Weights of a small mixture-of-experts language model, trained from scratch on English Wikipedia.
Size: 16 layers, vocabulary 16384, 62.1M parameters.
Experts: 4 picks a token, a softmax router.
Training: 223M tokens, 3396 steps.
Below are experts of layer 7 (counted from 0) of a mixture-of-experts language model. Rows are named router (the router's row for the expert), gate (a neuron's input weights, with its number), up (a neuron's input weights, with its number) and show model dimensions 0-255. Each number is 128 + 24 x the weight over its row's rms, rounded and kept within 0 to 255. Numbers have three digits each.
After each expert's rows: a language model's description of what the expert responds to. This comes from a sample of Wikipedia text that the model never trained on.

# expert 17
router:084114106152163158118181172117118131134124129160142120109131113118114136149149126087101159129116195103134149141162075147090129104138147121137144176149122122135115160096153121109130162103114138085140133083089121132127160138122147153140155127066135125143131194178159172153095145130148138109167132085117153130092119138130144116116083147109122140092136111163132124093138153133167149115160130110162133100166155153157104108131115171158141136129113135085113100116109152126140152140120109124134112108168082147114124121106150093118118165124149146199138132143099099132128130105136102126113154093139111142119109087136133120139134097104129175113134168107108129113163127099096139104130140130137115131120097089109128091154130106110134164129139084104117173124139083121126121084157137
gate0:120114145139167120090153132133100058097131149136141100137129127131154112138142126113041150136141119141143114112098145117143110100138176110153162136119093143125140127126119159114112127167096136109154164120151140115172120104078110122160105124118132159142108112157124170144153109124094122109118125121138123123111093134069093156107139130123150127113154135190180139111155154132155127162144119124131145114160121132179112142111123109119124101054124119095112126152103141102127153082127158145110141150119131131150134096116098110115120120124086146064082144123151136147139129125139132125132105116130101147106100149128115193088116107149154084185106141130115124122136103179147143129103131132079097143160123102118125165116178157171122122124151108147152148105137141179117142131124139
up0:141092120139157127108196113103104074142151133123120121118103123129176160117152127131129124144137141142128112138114114111145157119157150162155150141115051129160153092091092153083152148139129137075168137130122113134182084125119094123117136145139094163134082108179115177115108109115165125129150149120156134131136156188163109131123127129138126110145116133172147117108113137117133072127128139132167112104138117113110133123121128152135114108119106139109141097138105108108157124138137162136126121117114146117134158154099079143130091137170089142162123135158141116147170143147144108067145120126137102157124116114140102167108104092131122048155119165132161123125104097109124116097116134144098093137101135090127120144137142121117146139121136081133175168135149079137123105135167103
Sports results, scores. Sports text: scores, dates and numbers in match tables, and words like for, goals, club, basketball in debut or goal sentences.

# expert 28
router:131116113133140115129143098143103142113139175156095127151130096144184095132123141121118136147115102162175122096099144158179149106151106120064138112108116121171169111097129170157171146125132133106127140110090121106114115087107108113099080143139072126125100144160161132108129123144129141119144125165140124153108104144176127166117139126098161162131134122150124158129122127116101142115123146161135105132083110108150111180114144104139126113152101116099106137138106128183142156134148132120148088123147133141135124156203145129136145097166108124165129136151141144158081140159128099137146117132088134096163127152093117135119155145105089113119131116100146149159091084104119122150162097095110165103115111127075155102112141161145127122160112148108166132159147165100098117112099159
gate0:159097121154117134144098124146127115131122127131139158122140124093153170130146135150110091115116140164129132117170132120149123086154181086139092119125150174123126162097141163132164131111106102133113159116103086094127157132111110126153111101109118125093128163087112156120147147132149144116150102157108109118110137118157170081202126134092134107073105115114129117124076154108146130140080105127135120116154116117136160109133104158145165138117142132144138108114094157098091164121112144098139108125125137155180136146159116113126084175091092137133089123158108117143079129154129168137144117140163092089102116106142107144128141079147215124109151143109094148119133099149148093137110139153113124167135150141146135122103129160165163118119091141106126153122134144108150121135091127
up0:164108133133120136157108123175135143148141121105154154126132151108103193145121113133135152118123110132117088108152154128125122098113164101132078114156141119098127123108134134114143119068100110165153159155130104114132109092096126140145139090131112128087158197131137133138098139122141129122144143146101092111097137102138176092208120113138144096082126149136132112120092142135136142125100111110143127121140142130141148104133107162131134114136142128130150080167128189090086135107154132109112086122130174133149087121150117144116082141117091144142116129167113104130089155144110137089143151124162127083125124093141124137131141113135194164106129170124123129122155102150150116163139136157102111156158146151158061133134120139152110143094112135133109159109123123094149103165084101
Commas and conjunctions. Commas, semicolons and "and" linking list items or clauses, often fused to word endings: s, / ), / , and / , but / , the.

# expert 60
router:168136127149094141168118136110111109121133109133121129101140171129119141123104147147148147117135109189130099130131080082192092111097153154121112128114124096130124127137147138145159102123101140121124080150132087104123124167191108102088172132126136141079120135137125127148078104150136122100133107130094177125112151146149143071137153134110088148130122120131126106123133119178168106150112125135127122125130142138186125160148112128137144115102124170126109131137117183126085093141161163129153110123128096107152141142171132149170139153152126089128140096113178143163069096110137137119143167117113135117150093160145132109114158091115126135148160102104088141097081143162135119137134134111105088142091130121163167110111150128152111157159095156147120148129168139126129149145119146
gate1:109155173150139137117109120126161136134142083148064142159085114125144127134142091162127145090145130137121145072119118124135167155093145142144080150139134103142124157090120147131126122135114187118114141181115116126134132138150110140090193133119115113161111100119165121160115128112087126165099125131152114109081068132104137096127148082100135141125101098113115133139109113122129150095105098099109122115111175142217170083170086132117091128116129131154096123122086114141120131135102108128085130190163118126134117113139140090149138142088138136117184161120098135159102122131159155134125096124128180110152095123110137126141107142132121146138148125182116118141143142140156129149105151121116124127120154084151159166136126130130121138142129143102128106126105141156129106131140128
up1:155170129093122126110109132138126093158151088131113154119142116133162088111115136117139135134160119124081163112164112137106125119132107118156150121136119128146138140157084120191122081167133152129154126119146119080142119107159115149105148140125103118170131124127083121158109166116087150065131130149162106102114074095136129125156153068073157115118117093153114146138119111110118158136126126120115101158115120154151138134106089120129074102136127105133148127110141139124140124145114151133116140161124097084150118136168106119127120132151137105123169179135169108119125148158154138144102153130163175118162119182118153146110117177166098108169127112145136149167106089142152094145097098111133154153083128058142133122106137142121108130170135126099098130120149112091122148138099127
Opening parentheses and quotes. Opening brackets or quotes starting abbreviations, dates or glosses, such as (M in (MHS), (SCAA), (2010), "Fitter".

# expert 13
router:153158124132191099129103166112125175130125103092120152147156118135162084156164151134167126091101121165118137130169137118108121155139153170127136113125116150118133153117098132090092173180169122150149139124147101181084121161091130118112105102137143113140099144105085129133127098108116137129114105068124116170122134149121132143138117148173094089118109140103107101167145102167155140096149090120101131065117094112145115127108135134109145134130130125128149133155145128113146126111136077108128122122131137106106163147133138178116141140171135122139156139121120109123143107145140128113161095135141123083079103120155124146169162134172128078130098144149159124131115145141126144120120168104140159076097116120140125115131152114133093155090152148128126143087073123112145086101126154
gate0:075156142112165107086142140113127095116102112121118131135117145144152139144139120156150134116115126108136105110121127149144114173141130159093085114110090178104110203140086166179129156160135104123150126133139111135154116174145101138113095150090144100147107124093108133145134114161180110109149147098128163114121103158102120115148136103150115120095134134159097123184119089148115132106141134119141160087100122071135146133107140120096125151174141129152142106127135111138125137107153110110149150077155144121071125102119097164121175128134162122148132136096148109109135118116142128126154153095127120139142135111141089132155142142151163142149068124188140103155128140132143158153141091089164169096087140096127137144111110155099108136105105110087141127138096128170130126107108109
up0:083152153122152111110143160130128104136094123130122142136125148136162130135140111118149102120136117108121113103143121135112128153120135143119086081119110163103108142156092153151135177130109111121169110172115104155130126150119098150116147143104148100158095110113159157123095114154184105113181141124121166150134128147120148125156122098141102116083142145163121131141106071148126142090139112110136150086109163068145132107121123094100134164168154126143141103146153113128113125122135119138154136103102127130091127119096066128169172140118158144157120122085147110115136115136121145119142142124133163108139152089120095137163153121153187106136081128184151124131111109135176167140112088112167179118098121095157128146091141134088099125105118090115142138140078118142179133086123110
Mid-word suffix pieces. Inner and final pieces of longer words and foreign names, such as -ia, -ium, -ition, -ness, -ch, as in denial, hypothesis, Chuvashia.

# expert 14
router:163121110140111094152166083130108098094111133151098131139085134129140126136156120095133096091101139140165122152069084131154140111117096186081110115138138156133158101126115116114131137138096167119162116111168128163138144133176129135138139120128065157118133123111123156125130123132136171122088106159113141116109135148139172126105165109119113150111130160126149144107134126139111111177142148154095153138099106121141144162107151128149050112153117169123104118097143149111156136096157127116150122148120135076132149143164140148155134100151101130158158132096151127124111112135098102122117132093172149125121126144106102082145165108114150144109135133092123108145144117117072129150164116071091131102133130143112153101120130090142146149140121151132177137128168147091070107109153149
gate0:092133128139112117084128129109122119147140161217159149120087156141131117157105152132106109156100165128104122135090129142150081108135117175114097126101135126125135121109122121147098157098150121134135139096149153138105105124122109151158103154110115097136149100132113129171110169118184117110119098175169129172156129093117155102091100146108107133096144079154144137144122127093108113096060094136118138143167192125118094114142190164148113104136146128117102111133118117135073138137135166133145121122116134125110128149120123122086131137179149130132159114108121119122162138143152117139091125173126107117101151134088147113107099120123108141124130099146128131110126127109146123130119112117134088137158138096176090156145149159146113124138184107098126126121135174136170098167113154
up0:084146184145123169120097129151133116132142105138112145138142156150109073140141100152120149145160121129126141128104070150138107146166138151146126150136096102111082103128134093136099116114118123127137126127183100132125109109137131131123164116071103073104150180130134136144115150149163117100133099172158120096097145142126127116132085159135132164087120105152132084122126094138123135124111133092098162137158165116163121130170150151108120144131155136147138135097107128093098093095134139133117100101139116137145112145172090099116112128125150117142124158119139120115173110122130108119143166130146091123080156127086137125151162110162099167133112166174089084141086158124138133144112129122103088158187133100184088121140108119109103171141096146121120136159114139123141129139160137
Name-to-number separators. Spaces, commas and pipes after a person or team name, just before a number or table field in scorer lists and results tables.

# expert 12
router:126145103087126114064103131104094137179140116146120152107132100122119184137151144108116139189170132150127178134127143155157113144146158110151172103132099111129090124104112137177151107149145115158115175101130151133146159156128135125099123140121098112107122090113097098115151129150089108186096176123136128140120144119111162155123157113124130169087094134114092099132138115095124060121126163136104133107117134112095098144097108107141119163106160140148129161131134083084156141123098101117095097151112144142162104100145136154098160143111135111091127149100115158143162107105137118123147118124100124109138157152123122149111080119161154091140102124118101109104139107146132138120105164112089113150122162126151120133117154150129131098094113145114082111132159125166114094091139152
gate0:144128107081101096107140087144098135122141131113103161156138130131157155171166131145120108127163078128162170129100120118136137122141117112112178103132087142090101103150098157126113140131127097148159155160136118079110140174140117123131105102143126172123138136139124069131118124132107169155138124156127114139129088128166118090163112109147116136158144132124102105093101117083140104127091107138139139113108160146108161143107149152124132179122189119092133164104141112130125127118140106160122151136148079109130109154149147116159163149105133139141124143136108129089137152131124086150138108185135151147145107124167076128155089095188097126120112141118158111150150145116160118109124133135143128151147133158144130098127166089129128175108098125069081112131105134083099123126113099
up0:133109122086125110091105115147128141160115112120121155147111139105121129151135113151126104124169101105134150122094129117137104115125123139133180127147095128095095105115087173129119139091133108127173171155103130074098132195127143096126112071138108167152142118120145104159150136154101160152144132155119108127097113116140109103133093108125117124162122133127111104144115120097129100155124075150163171111133148124114149144117132132143156145117151122097133131098168082141130115125127078124135168121170084149124160148109134111125102152080150110138134122133151146095125176127137107146142115193125141143109107122184076141185091101148130098151081130138194115180148120134166121143116149133124138164137124146117126123135161101109162159115128122108090123137097094144110129167126111
Capitalized word openings. First pieces of capitalized words and names after a comma or of, such as Bund in Bundesliga, Mount, Grand, Ad.

# expert 46
router:159133111169137114130137170131141160116148124135126106127184168127090158142118130149149113106155114146093138118140091118128127117096121107172134109123157180105113106124151145128137130090177121157124105163089100101153085120146104132077156094153108145136091088113077156132142081117145101134135162163137151169116152124128106147132117089130114129109170150106096135123151118097105135128144103095161118106157129126119118154084117106099083098139138120125135149140169137145106150169137116129156124092101148097079122147110126153162136192152137141156126124149129161091132100137101163128184134147107155174108103132134131129081083107147123128119150139161146117132147147149126125155178127105136147094131114134147115140092158101117109189103121160125129142128137140129152106150146092
gate0:163112112083117078139118095135157092134170101128078104133106129145161128148086168121136162141115101115164098118145162139121143098103130155087135136137130159140148099128142154135135125121171091129136120129135136099142141112123118149116108074095131111130133147107132112119150098159184113145136168151108089122134141157106132080153130068147148113129141135094106117120094106120095141124144135134143135134136110167148141094097123127105115136115117114151118083148178072121138131084122135153114128132141131148094134119120126111078117154156118106141108172142120148093141110117145144170158128115136109112148134125152075149113152119115138157183153133154134112131135110123113114212101124193115107142143170097143117155128145152167083089087119153132131127117162153147118117178107126
up0:143129083112115133108103078124168135096166115098124112154149153104162157096121155135138157147127128110139106119118132125130145123129140131098140172097101135134115134093130156147096130125145141136144113077127116092131153117147104171135130098103135134125123129120138111092142098122151148144138149131130069127150156131097116107168107097154152113114144115118118106144117102088134137123156105110181151113177126157118163085153130158169143133109122089129116097128173105114134137133117183166167125112130132161092136156122141091132124179106138054137111155157135153124126143105131136152172170094118078142138134131151090141136128099150124136112131113122119091169135107142152085155131127171102086157134141106134143138146132135124122089120122098082102122138173103138106154188057125
Prefix and mid-word pieces. Middle pieces after prefixes or first letters, as in ant(is)emitic, s(ugar) glider, s(emic)onductor, plus decimal points in climate tables.

# expert 38
router:143127116185168148134081103102143116131100154099149150096134094135095147147080073122140120134105164080081114106145119107094141118142135076126166120170147117158112117148170154123141126099121141177120094116109122089145133106108110152095131098122136158122189151137154100112154112101098125139103107138097114103108156106125118142119148107158134111138126141129062112117093132120137135150147137142131116146130152123098086050133102141110146151102143095170161092138138144169111180109144129143112121145112080157143128111102159073135138160111126081094153110144151140135101110144100117130128113150102145104089079165139112104156136122121175113146101125141113117113160155155147128129105118133128136129134138144110131148122115166103127075135133144142156108129133093113142129126147145
gate0:150119151146125101125111127182117127132129178153114144088166134153109158141137155164100099145147144127139153072109130154092133164140127106143129143123117112083126164135104155142099120148099140135094153139143119118165114116120189146141182078112168145097114135105127131102145115145116153122124150077138147123083139113123142139127124089164121172125115101148107139110130131092156111149113123122144142090107128147126154116142139139120135152138092099137113143102138153114128159144147104128129145128099105092092152126156169168172179091097109123150106144128119097138163164154111151079105072098120112119136092136152119139125091121170136141132107158173131097141092153136098181157132103109070132146135092121111101097105097153133155168122095132144129104128105111144089127124107104
up0:141103178123140140128056146161127138157105167119140121107151111165113111132110120185141113119124168125073147067143127145110132167132123126147125115121137116090164118123117164135077146107112114130095156108128127115105111096134155159160158083139151118114106110141140115107168115126153141108126121112122099146105124120144135153139125102133117144152112126165152139104133100108135114163093141156159114088116122137119171132119137122137163151173106108134070135138132181132122119160109097140078149154139139069126137111160160165141140103125153093181111109180119097144126160106121145114090118126137110116132121144192135122105090127128133139119094090181120116114159164109098166158102090087087151138147120134117123118140125143147142124090108158148160104097098111127125157124126115
Inner word syllables. Middle syllables of ordinary English words before suffixes like -ation or -ical, such as rep-ar-ations, sat-ir-ical, adop-t-ion.

# expert 44
router:080140130134152132106175105136153137094135114165140121163089161114137098120123127074158130146152120077099119134125096110153123138112068152109121140142122079116117100129163139074098147089099131110114124100061103147143144138153142107141112128140112141130114195151125189121106198092121135138142114101107154095166150139117170123101155141140135104151160135118136116107134137136119109123145170122138101109159196154115118135096124187135118109076107130083136140112137127135102195142134141133182145109165160163085120135105131104127139132139146142160122103094110118129148135139122137114127160131139125135118124094119097138156134143122118122123073141131131117098128116111094151103119148155130069130119125120137131104144122106121149128142137126155103146146147079144149130123146104
gate0:108105149092135142124168122123120106158152114102146117096120123131174099114144148120126140118164119153119141129132095176118179117104085143145063162143152123142153145149123126151089147123074079126159124136087135131122131117127155156088127118140132121139129145166132142152101150126115099123104135138167119103181158149081118138119075177095144102099136128126111103130114140143143108146128152104168130130126184158158087094096121140139131091188090143121126095132111135131116124120110115133097161131119126125116157127129111151125107129175148110088148075193106143126163113125120096143145123167099133148102125102151135166115170133114135129119111155150135101171108153145091114145156127119146118139115145146116138129104141103089169140139133137135132085120112130131060132143071092
up0:098091113112148147117174105140131100149148095140130099137148140126156128133137143131100170112162126162115143121149114129132188143119101106125096169166130110146107140126113125148115159114092103105139138121099152160148124132161138138065128132101150127117130166151128164134148124141157142118118134136142126063133164131096152117133082178110137111111127137085060100128127114129160097138158136088163119102102182145168102101086125162149098074152116146157149121141118141169127087143128118122102137168121117131095114133108121143163128143146139110118140109152119109148131121105154125124145143162081081151124121080167127164126065138117100131126111118145127096186119168134123109135146152121111127144083111107131152115138150125136149108149078132148118105139107123180088146110094110
Dates and event phrases. Words before dates or events in sports and career text, such as On, at the, won the, during the, month names.

# expert 43
router:133163092111131144153107097107115098151160106129157155120114110107134125150166153155095110144142141148117139125118143139121116119133087109134131160087149108106091119150152105101111151079105105095143171102151126081136137108139143137107162127135154125138141128120150113127122106135079146117109127117094060144113147148098175094191120169145092121098146126166132129124138142123131131122100103101113182123080159103107151164113132152116169103119161127102120138170120097133130147110140152128186109087121147141139136110117137147142081107155103145119127172098113141121114101106141136096143137103095134124127133111127100170129110104081128135142130118139080146120127129170115079138102158072103107124126174129125097173142148111093147103104109103096158072115161117169125109144142117
gate0:132105112111117099143146122142134101113173135181131117105138141124171150116137153106103155136108146101133138095171139112164136139101157105115101135157110117116088140113091139094112131129144134126072141111115124124115116157147147145152061098118147140129130128136156123138138153151170154110131148075118127086178147159093167137113123121182117116114087146114112140158139135166152137102163107098141136170067153119164127132107113139085113148125103107100132090201139133118139132156094185151141126161116130141138130128157128127146145149112116131104191124128135107111136091129120152106161126113137140143135123115106080137188118117120171139114161151145145113093139080141100107116121164121093122129120136113154126140140089062148121130110091101101168083138125107134135106125105117
up0:157129118117124090152081148154169120121145122153130117139142145105123171119108126142089110119119170115103136118157157126144115172109144145130137122151067130137114172097108173115154104131117081109089103148058157130112106178093153144144049097105146139136100120095138129122128144129125119079097133086102124108126116178106153137120153113146098131170092130087101134161151152139144132144173127114119119169105158118131093164113124098100121134140107124110157093182106120142137137139109142142167160153140167139164136092142139093128143148094130128092173127128121109155148134113118119100141125155132095158105138134095100127179113162110144115134126136137147118071150098156142143142133136152092134131115120131143140137122102151114125158123105115102184117121118093161163130127114116
Proper name first words. First word of capitalized titles and names, such as North, Blue, Great, Mount, "University of", often after "the" in music, film and sports text.

# expert 27
router:115096131130150151142130153098114133070132106150113137093125143126177082100128153159089084117151111103176100164111153128140122147103112136086136135108109149125121157119137165117171135115129130110128139132134109088123116134115168148157111120105099155138133137127152129179086105130171114107116154138148161157149112105142087158100151140152132122096111108137145176134120107122162095165140107147132159166117153104141125155134098111119143132119138104158111070140138125126198130103064128131144171152148153132090143112132150100120128136103117122108098106132130148128092129122149166129154130095153140097141093037162142127127157137153132128159127109119157139105152093117167168129106106130107121158134108130135165151117117137112119165141154158165176126101119134174121156110137147
gate1:164098127124119129135118120144082140176109153122139119144147130181122154113178157134116083132117111147155134110107144140130124149174127112120138136099120116133144113126066151120141138149136130111097154134121125144155147115146127159098126131140127124138111067127162092126125123128142160125116132116159100145110075087096097134180075103122125109135085130137142206125139087099084156171118139140179140133138104128108102142141136118134120091072170131166124108116125149149147140104146175142078116121106125127111157115115138156137115128080117132122075104110142129178124130122157099090137126119135128161124079103147141135136138141154122110109128093185092119152130120167148137161147156108103133132116133107115150131129169152065091142147132138096123126079127142155132148155142090
up1:148128134110132098126145123153113139182135097113144133145148094180124131092114160130119142146136098121130186147168121101130121127123121119080169114147144148132165145122100151142117145100118116087102154126134152142151145122119115136114130108133157104115126078138125111109113139123101149157108139141129173120103088126116083111153106107109113158133163086135090144079135103077110166174119129098190146165098136123138136168141134138155153125062147099152131114107129117125107167111117114164110120136160108103139113135130152156119170094094095131113122111136130118156158140106144124118120119098155137136101105133147112145137102133122130094115132092146162089113100160174193169142131140119125128136124158155087135108152178154074094126108150127097165100069116137136142100149150109
Verb-linking prepositions. Prepositions and auxiliaries after verbs or participles, such as to, by, with, was, had, and phrases like owing to, aiming to, due to.

# expert 7
router:122158075136157122164130089106123144151132133111131156123111141126099152139099111131133134102120122098118125136118157131141112154147095162081131100143163119150119144143130108141151139147114123139134135129116161142094093151162118121136124113172093116112166143094131134106172141139128107116125101161158137120127097128130147152114174140115123109174158130142127115124185131150100120117167080085073125139084091130142121151169111144129113134082111115131142173155166143142160116151123163160107139081172145124085172108118095152140122097167108119113090091113140114151126085175142125106142123173118132105206127138150133104130131153102181134141135140118121132143120140090148164158119155170070124092122098130101100139148125161088130147147163108135113148132127160118136136099096108
gate1:111176091129122148154106138124113125118180153131155118111078107066157153110195165141142058119115166155115078119107130154123122136115107110108144139133192141137132145153079117120096133122144125080128133096118134111114122084163127108116137177147112132122105136123113111152133117152121114146159130103167142120093086127123131119144184114179105118154111134105128124147167105124141138159125129114136150141128138130136156094136123096148121142149153174137134137131144084119148126123125112093110146169150096115147145141160149143073153128106061096150123132177119128095173096107139137120160129108133130139097101114113148113125131108145093149160094126163134089120110117072112128141156143127151098153150135094122128102103151121099148109112118140112132153103100138143182131133141157
up1:092163097133156140139087127134133125104148130104130126095123158108154184136166088103163152153117170125153149154128114130178126143095070108094156159106170137084137121133093183106110162116134134137133147110136148107164136099148072139149114138147148116130141163125131121104148119134142109081103142139171150111135161114135139108170141120156132119123118135120120107148164120140159152098110110122108133115139162102117111126097185133153105128147164147111099125103132097103183092086121124137112116157145104090136146152151097142107130124121092121172116143147107100109109079103156137113147124123118136139126157095137124132102156142159136115116122166136131102115127130064099137096137121134185076170134138100160095113118152121095138095135143074095152141106121140125095159128151120
Table cell separators. Pipe separators and empty cells in wiki tables, mostly after numbers, plus semicolons and dashes in lists; also the word piece "an" inside words (Raman, alphanumeric).

# expert 25
router:121088079111113141119137103112153126146136129148142129109171158108135098076136108145113114086119101117118158124120143142157127168105149142128109134116128128155127173103125167102124099167107117158152154119128135157136104173086160111120138112145145140187140169086128129130128128181122105129100150122129148099138071141136131090095144085116111125178116110104153102158147169112112111141122145115130116085135119103111173110151156115135080093115127147157141133136161110166144126123105146121150129139134087089095161135096095101144176126090101124138109122085109127138123139115151136140184133153116137163131150140139104127141117115131146137127105191131163125135152136117148094117169103136147117117089125100084101125084133093152130145152168076090141132122124125164147109145179159
gate1:137120125151158123133134093179099113168126114131124141102152158131125139145129153153081098119120138137131135094102107180138127105106129146107106149124142153127135123078131170110102140129140136081123144142111124154141098108117153149095061137098166128142183119072117102116125169158130130119125146130140096155131163132116142113124159081105103102182109123154116182100119118125138089123143118114112154094159078105138125116128137140076119104104134135166168165102135119118123116106165128128160143152146147137124129107126091114102149159104114130093169136178162111139157145155128112119117124102148108152140107127084099110147136136154153111118121120173136089141145158158095122145155107110129154124148116095126115097138080161149121183126147127049093140135149153115144142090116144
up1:116133146133172133117152088130107127129124123102164137128177157158112105133142143096095094121095144124131123131129105170150146138118127147119120138124128162124150130101119137102092178158124149096141132137137134113156064124136138149113100153103156116150164130061138111105150133136137102127115148125106157161170141145135113108113133108114144109172137106140107188094140155122133077104167131101125177048149118087130130128136158153103131077115147149139128176141134103155091139127123104106156137133157142078123126124107065120089133146111121074126157126154126104129115140112128113106165146132126154179124122137096082133163121128156165094122127081129118113109160159146140127137137102123146123146142084092127140114115124120120105175111155115103098148146128176117159101094134157
Plural noun endings. Plural endings and nouns in running prose, such as -es, -ers, -ions, bays, players, points, hours, casualties, vocals.

# expert 21
router:115171143132168130175177153138182143147158091134116144151120142107127104137121169138137122072152117159128149105172159142151100124145135139130138154151103110137146138094091134091106146111148125106170100101122137126094133109115127150143132127153103156094096099105084114144129102136108130158087137140135117157099136149102153113162168123110153121135126136142161134141144156087151149154138119134106118157168094129126124142135109128093105107156117134149114144121137120074139140141099116133133149117111121175117106139164122117128098136096074128149084107124148177099123145122161089136169077113111115102096169111132102094112145095147110130148141154119131138128150113100139098210135146154122129119086186118120111132129195095170166150123160157115139134108109130152140143114136144
gate1:123152151160179118140144100128106134105133146181219124152141107120139132112129174139137157137111129131100115114072131122144120112111124157103143127108131145160099141110143136090130113118117110124122183106141110116106104149178135160159148155115101114114139159117123129141122178060096107170072077131133121131105130135106128153130114123134170135118103109157147143126151095107118146100094163115109136154120085103099148126152076114150147107151119133136117109146112129091153129141134168136170111138123133147145102110173107151086116184117140077182110147152086165136147154159133161120150110144134147129104118134183137120119121138116105140093106097105100123104152126094103111126117145133127130098127121110141140125132103115156104125081132138150103122119083120090133173158126150
up1:182122157178182102156117093136092121112133148164204111147127124117143115137150182108134142134142119152124137112117124151117086101110121141111163126115134130121123135113145142092108130142149079113182176101159140167100090138151115141160110160111110127146141137111115123156118164091092099158084136159127102140114109120091085113125095152111152171136102087123112128144157106123116123133123132124117136149132086129117118116129108108120148121173141162139112153132107124105182120143128138107162103134137157136135139094166130144081115138151116115169126130120096139125154129145174107157126109152138140111085110145156083129120120140142101103140133094105116111129197112124144080131123151140122118103119148102130133144097116130155099099085080135179128108095132137067113143171132150
Name and title pieces. Later pieces of names and song, album or place titles, often in tables, such as go in Borgo, ault, 's, ennis.

# expert 49
router:160070155102104141137112121110101080083141132128125162130139151161169135125088098175133131147130131107126164164072099109134109139146160111142087103118123138102137090109098124137131161197131137090082103125142160122157115101186129121095115148128106150128098147086091164146123131129184118115122082099123104106117103163147099078149119134129145187142132133089100140101145130132100130174128138116123101142105138136159108136154131115104112133086113141110131159122161119140126110154149130112165130137124171136117151124176146133139155147123126119116090141157122149133134092127141070122107137132084112121125169147147102151107100120167093089134159111149155126135096135121123125154129167134116146096115111131127168124104104118153148115147107143138112150140161108091136138167098095
gate1:127147167118131153100138107099161124114160183170128097130139171109124152114113097117110171121108156152088131146116144143134132134129138109084139099119105115141125116154153146091160169132128137116109145092112148133101160163134137126107096115123189158126153147112129131120100130136127170135130102122108127116131163134107089134129128125077142107087188106128113127094148144122120119126132106123130122136165108139134167100179102141123153135143171148122107108102069105133126124089117107130087116125125145160177174143153118146122169112132083116082135157108120129122107103150120179126092162149175152148162122141144116144118108145129130115104110105126190125126142147081098092113082144116130122170096139134101155126147097097102120107100114105117178159133103078156147117102132160
up1:146137171100168126086136106121114144126138174170098110145125166146195152094112115122110144116108188142127169167114150157143128124112147129106122103078106137095105146103135158093150137147158136095154127095120137129131122165105114106139075125102172130163121128108144110105098137154133138149136140135150106122136121130118105127107120152055148101066121120130104114141158128118122116148125135169111153126141091131126132141147131146124145167164149139129116134107138130090155128127145113109092156123091168113151155138109097147116127139121068123062167180131088119160116113144109131139065149091132153145134111138134142130105117117147116100079103127135182092147174132147115165093090113131126147142110159140119131117136102138136123108117130130100160153146109095149130128088123164
Spaces before years. Spaces, commas, hyphens and "(born" that come right before a number, mostly a year or date range, in biographies and lists.

# expert 30
router:125138116165143128106155157140147107093123123161099123124121160117093109133137118120092121176173151119107164144162109100095118114158133093131132149126117156118142104121134182111116164092120126139169102145144144137139156140097128165181108167091130142136151098137107093134106096129151110114182095089165137082105167108154107129097108139145116138124137098140138163178140125137145123114138143100121126129127141140154108117146136175120118130171131118085092154119125126144137122107132156123148145130122097187103106144117122083081114159100198123124145165151109136154131142110149155140078116130148104121115132133104150092137084105166093112112148152134113118104073131129127151131097140140136158123136129092145105093114171163154113112161075097136091122124087119109142130102112090
gate1:102169142133163059138119094132106136120134125164088131142139124132123103092164177156143106124154119112112129129140110151155104121128078167138135148126139151101085186106158156108160106117051127128146140137132115170124142138144107111126136134091100132137125116100131120118096170151172128142114101124145097148122131115132166123109130097106131156118120153147143092161125134091168111137155116135078079133158127118131176128156172118101114083113151151122110092096140149150150133112135125124123095159132143146170128122123106132116136123137138120121143131097134120139136101195122116123126142142112083138123162077117098123129122167124112071092112178096184143148124170138125079141145108107186156139142140135106128138164104126157119115139136129152114130137086122090125107103095133
up1:102147162138156111123107107099113152111169077156126132113132124148126124087116152163146110112129110150118111097133130164123101126120055155181133129096153080102087163068148135102118078137127135115136150146153159152161083136158099116111135161079118100168129136105106122152105173153163133103116123159161092123120143119123167141125132120108109148122129152152133092146105122079184115138129146108138137141150121144128154109155139101095095102142160141120103101114150129127084121134179119116141116144170137114130139144141125148115117124102149125100115142106142135161121126185143126082138132124104107129142138144113120126107136150140096097110105163106131123136113139186148129181123092158155139131153138109092094155134087146161117145139149167153093131095081119094153125104133146
Numbers in data. Digits and number pieces in tables, coordinates, dates, vote counts and distances, such as 1 in 1961, 47, 42.

# expert 16
router:161168081126136087105142119083090116124117102175098176087127131124161116119116161107128116115135077140131119083125117152155109141121086152120133114142104119088096091140125132147117121109082124118111133109128141151125126154161133154114152155154128114116102109155126137085166133171101113104105172133149107123159113072122174154103139161129101153088144119136135125111153145130139170107116120099121133153087167117083096170126131154162080123075133132143162135165116174101153138093141147133143137147133098135120129117138083119142115104121137130165135125141152136132112086147102141136152124124136160123172133115112142117136131124111146151131157139108106115122154136122129169149124140115120093125101119094102132120162147142148125130173188101128130120140168145099077097064076154
gate1:127097114160120133112130106102122129100097139114103121145102123113095153148119151150125139146162142187123124118137141156115162151181178090109111118095111109145098129126095130146148120121082134139088139113143131172122146112129152178102082153122113139075111115135125111163151130172108125171137119105168129094124087139129147162159107127156135120121123135105116099153102182160112099169102158141102151076105133122142117158097135093163140123093141136151199119102120131112128117090121107150103123125138132153085158118140103107113166141094170108146113096142144145104159152162133085105148135141164157122104138127138116167132129142145122140200129144087142095153097132098129125129128155122140127122082156129096110141122115104158149100083101170132110135106126117151145119143112090
up1:096104119105143116152102151113131117114161123111113149082085118159126123141111176148124123119166142195098113113164126149114122100118156127151107158103070131084141101089093109135137094143105130128113133114117151125106106126113082146103125137129119088143064108126109137148145137150160146145122069150142093111148100140111176107159130129164142097142137135117146105149136145117152081150127137156133119091138112107101131136152150162143141110097140127170155107115159153083099158150131161117087121111116137155158144123113132101159169163145114105110154146154133146120142161121143107159096145158140159151077157166127115120174111126157087129156096133119141104119151125104154113167129104123135112126100117103173131150101161108127145089113109108118096183161136129147140082164113118
Table cell starts. Pipe separators and the first token of a table cell, such as team codes, names or countries: | USA, | JPN, | Kim(berly).